config.yaml
n_layer: 13
d_model: 224
n_experts: 128
experts_per_token: 8
d_expert: 48
d_shared_expert: 0
activation: "swiglu"
moe_layers: [2, 3, 4, 5, 6, 7, 8, 9, 10, 11, 12]
router_score: "softmax"
normalize_top_k: true
routed_scale: 1.0
balance_loss: 0.00366
balance_bias: false
router_bias: true
init_std_router: 0.00613
lr_router: 0.000613
vocab_size: 4096
norm: "rmsnorm"
norm_eps: 1e-07
tie_embeddings: false
optimizer: "soap_variant"
lr: 0.00583
beta1: 0.95
beta2: 0.95
grad_clip: 1.0
batch_tokens: 65536
seq_len: 256
train_tokens: 289500000
steps: 4418
dataset: "wikipedia_en"
Below are experts of layer 5 (counted from 0) of a mixture-of-experts language model. Rows are named gate (a neuron's input weights, with its number), up (a neuron's input weights, with its number) and show model dimensions 0-223. Each number is 500 + 50 x the weight over its row's rms, rounded and kept within 0 to 999. Numbers have three digits each.
Before each expert's rows: "mostly gets" lists some tokens that are sent to it at least half of the time; "gets" lists some tokens that make up at least twice as much of what it gets as of all text. This comes from a sample of Wikipedia text that the model never trained on. Tokens count by the router's weight.

# expert 106
mostly gets: " h", " Z", " H", " Kh", " (H", " \"H"
gets: " H", " S", " M", " K", " h", " L"
gate0:487554474502408522612531424472641459568496593499481603559516441551527458459489513533448505507478528445527458407565558533538523548512513454449562551450583497547514550502550469484433473504550553527485414409567487452530484505609451506547469522450480558481515532528496457572500394489481362530453491500494479528494462515500484557515477474435503515490528527475488608497372570564444516457564472492534529579506502473440437540489579602440467464470587420473529525495464507579459538402466588467517540486496417426519516512442496499528481558492495419489365495587542459553419547502468542535608545489511462479497469514499509563494465556442505541489560425563426472443535469488613580546464
up0:512506418553539460504558523478530512385447575495472511569550413496548501486484497455473465502593437548577511475507493561470419530461548495395526472593521527480626469469453512537577430540589455453466549502459541446491494453474535544509452522438508468420499533490444482609508497519473500590452521506472506429591608488572533614546456437468536513396474574486494496436561480486545568474518499584453399501534509495532509531488518447450437499522442558489543491490461458464524505570519455521525449498517490469438414491391423471408459534529581518470473419489463541487470542492461445555536579545485452593642611468512505472421596534448538471533457487430484546575499412415436477508536

# expert 118
mostly gets: "–19", " (18", " 34", " 17", " 194", " 190"
gets: "8", "6", "7", "9", " 6", "5"
gate0:439598458552508459434535455539494461632473442469442397522433458458501542522511518532519499524495537532481512503481473523493502423512563501421498485607525424565543473347521546524443523495459432582454553531584463406490505446501419513410454500454591582495498540475570495500492546411522467560492514499574484498420472514485410470462580511437474535508437532568478495471474438508440518511509556481545532438502512395482450435457516399511469463475488434515541466494496550469371525465521557438603620504505458411474508454568550498494435478519482526432474402465492497490537457419551453497482531526569551489456431585433459539358541462561516539462522489425493541444507506592511521502587
up0:599587511518468464508437568514465462487526409484485468552387546497512565530394519565476522473471467465510460530580522499548536425415502520480419501534424514535525435492580461529499517504446408480468475486507468556465589473492490492516484490429460511551573542427490479483485441479446626542503436457478478576494502372527504577528567460559458486500448552425517487527515554474526430527486479470382497500421592442558464463625520532578593521450452459481509504468554559528489552444420454492452468456487461488414500438490597499578518419560480531587555497526501462398481565499502475480436575426456423438470580498498477562438533482587536483464472580507508499547533641463439422494493

# expert 109
mostly gets: " his", " its", " their", " her", " ent", " new"
gets: " the", " his", "'s", " a", " The", " first"
gate0:522402426600501506486522568458524510492419474462446440415530535541480452483551523545548469482475526511483568422472589487398429485571575552473475522450554509435462495503552451378487539483582490565580502530464488511438465484510582459449507465502539532532499495578552493496551576429521488450449508467568442488568442442505554503465560434528442432504396521472482475386488628449518582502451467473410453478439446593467527525612560559621599528399464544470503538431517495486498519486485521456418467533430487429526500481517430389566475410476549477530471509513595500459554478460423502542557424492457478506411424437472487528454451504497549511487474503534545463449547452451450555527501
up0:524488549566404403543479521534479504534409432531451469544432510560490474495555510467501504524365492472571482530484478551527453508544595486429428507567521590455459537454477495460545631513474515416552535501542473499515487582527458510520438523467515548451498486532551524555502569509504488440476514519454484518467467559529509517478484547475376458575587422421504544493549487420399557521486472505468465425454531486509498551539663377488551560482452475486419525478425497505583549433577397521403458563542610472478541477485496486528484503489447576512468476583515492538466559520469465452580462434452469547488558486445519523442548644480581494525486402525528515457472515557395525561517

# expert 112
mostly gets: " the", "The", " its", " this", " his", " their"
gets: " the", " a", " The", "The", " his", "'s"
gate0:459508490619551521559464520567501490563499431470492545485528515555521428454469461422519498384474484409410427495422578581520502504491609442565516486534442458472587601470492553564570512472501478502494498517488459357442435536456458442464527473514516504474449494497495524522445436454467539498531480485565547432476455498456492480464478453545407391366485454469446480525545554458556501499502481600485490409529504436545479513426558549521432512489513463527513442594375545512468395566408543537516587559547518529540498528544576493431469424488559537410417479521533514568489488444414473511535465509489473535449581557462422483525526471479527473478554564591384415490489483512481459530508
up0:678562448485459498576474465501514566479518412486494519413488520559486502506428424557468450459553448560523462579453486520448541409499490590486447509496494600448506508410513397453548548484556530468546444469467444494411521414588463545508590444452603518484553547497423508463565464505519597515523518454409439510500523451596547485464510478506530534472589521445512488509491566473528523485463544450530431428555586543449537535520485512542540490530486452506479515524453540652512466479547502500509483540488437506527470485549547496482630581369553434501472497453468526547498519422562458502543544542457424590467520603440476536478582549451487526433581490516463507494510527545447393522484

# expert 117
mostly gets: " Ph", " Sh", " ph", " sh", "Th", " sk"
gets: " ", " T", " |", " S", " Sh", "th"
gate0:498520496456451485523503471518494487453529566486494569459506529595530435466469474534483465417466396458483502455527518482502514514570485585400530532489519564491543446601452412529410433515408531480492533540418473438504470550564372535560426502516444500473509425473606549445552446561491548392396501506480477520495478463518536492493454410563456485490557477543540541457584434518511493466485495545438425550467528504471541532505542586517583633516554449565609525433558470449527597518566498501474539504509550545452433531543508478622472482595509457496523468507474459442503568502542543622463426480503526476455538500508538596471590380451531492454513439598528482493516496451530391547471
up0:445495499483538497500481476574512501479489559542577516502491621520580536553452502387561537482510554587552437561417468501548434501509508467528539499505495393394477464429555510528466538491484541534454424487567462498425472523511530550396455546468520458523417570547474526516461494545528448485421582490562503461539562483521504483564579488488566573494614496528515595465525477547411534445385476494555476527557512493472544486514646480406394462423535528509461482665475479506492443516436545506473442461473533535576548520547565498506487519457548485468431519496446496446515420505489514466486549468467432511540542453521642551488589478460473446511502530423417505420530532504541590495387

# expert 14
mostly gets: " comp", " dep", " app", " exp", " add", " comm"
gets: " and", " dep", " comp", " ch", " is", " or"
gate0:471436469542483521539529484479530575471551459442444612556478565574520467513563531416513536532537523475486509544485467535490538479535469482531617484601519523530540576533503541507510560560522481539467471444494548433510537552493536489503556410475607480544497538447519380519485520459418567420408469527439524537517533577611469428471386521482406525460492540503517558504486494414491549392523448445503494440536423505490490485523540497510481469465419385442474505472427584498490503508557483484454537435504491503522550469505432693580489517367541482405408428610532478432526432502501538487486460474547504537521449445457521545400609525582488503470575521465476484450515486469488532471509
up0:504487552432462445543498484519504486523527570543508442509523481460367570470388521480375508510521488490509579496498437559446501452414557470506537428484460474499507496518481478427544495508443535572434538519524465515507490570451494518540596536578472453457513453565560599591536532603555457578548481541646603458573489484526505538443599480436444459441513457395515462502536516478438500505482425501443490531505470433459472472463449449442411582530608528519545499485534428526514426476522545498468423494417482493475510518502597467432481524586480522464504481478493501527597479466559554499591473518492406469475596560586570538477465524492452452354514557519469421440509481515449574491449

# expert 90
mostly gets: " en", " large", " small", " local", " the", " its"
gets: " the", " a", " The", " an", "The", " c"
gate0:567586469479537503556457571550498567473557477499489413500458565442491473463443558573426534497570552490575547555477473622544558570541541493390471502526457510528490513536490445596441471473442533482556414504433536499490563432490556486552434519526452561579484466559524491484470488536599524493567497491390475580574512448526380378487501495540500510487464556468571548489538458527460535591454383373565526514463519532562460522491484472511486572503508517546472488489563509496509577454435535531559426505490507575585599441490376499571500578428483494534597532512510431477450530508526490523531471470522474451494522523476568511406483513452561589485500472464531421582480534561465418401493
up0:550574515596478451559607500530581463514540522644554400475431530457411461527469596545433442473492461482563479443451522614484542543525508492442443449548540540441467516497528518496466465497528529484488526502518468538574484476540462536528592551624493484480436530550532531446550466518565619539557532488453462537542404488439448460477465457503525511541460517504501517544559448491469432499445391426445416480506561592507580514568504457431506562500537447484512422528546474539533483492493532502464444518577539531540544530523410384542399549405506555509592511536577487473457457506615390516531583568515466501510500559548516562447478521531441573452558489498490474529450600530504498493441

# expert 40
mostly gets: " 201", " 197", " 194", " 196", " 198", " 200"
gets: "6", "8", "7", "9", "5", "4"
gate0:521550437490492552429507587478485585525514480468566409453548539473529444567455444460491449562489552425472481478441494479537500561455471513554508492554457490591544441495511463486456560563462389538440499476446531541500506502542509499388541548526513493450494592591537504560462459622479491504506427499563466548500419458445534386587581384490472473429570461500474479436508497495480432590461529479486480406482472470424531444525404408396488441554500508501483644457501441460433655537506475541518463531464482506534509468460466503490514512539502536438448521477516538567517510482489481455416568505551407488500462566520564518335550521504537500502541501508510560625470512536584504518526
up0:511523401491506567471456613465489567539486379499515431426579549460542427542476454443477411559535551417551441494490484470536460561458495553534511475507401494630537504455478493502456535590391363585419489510406510554471550541531532529414573490521515478483518545582491486619486507587482522453489473540569514515518445480453487417530554408481455484440568470525480497470522511513504426566422541494486475408461520432452576479558499430414493501571440510516517649452512465416450664508444475510488502538503462525454532479460512522527521531492509463416430558492525460510469505493543523520435547507533464455467443530466547449401540514493526494492532503531537607557509476506528523438492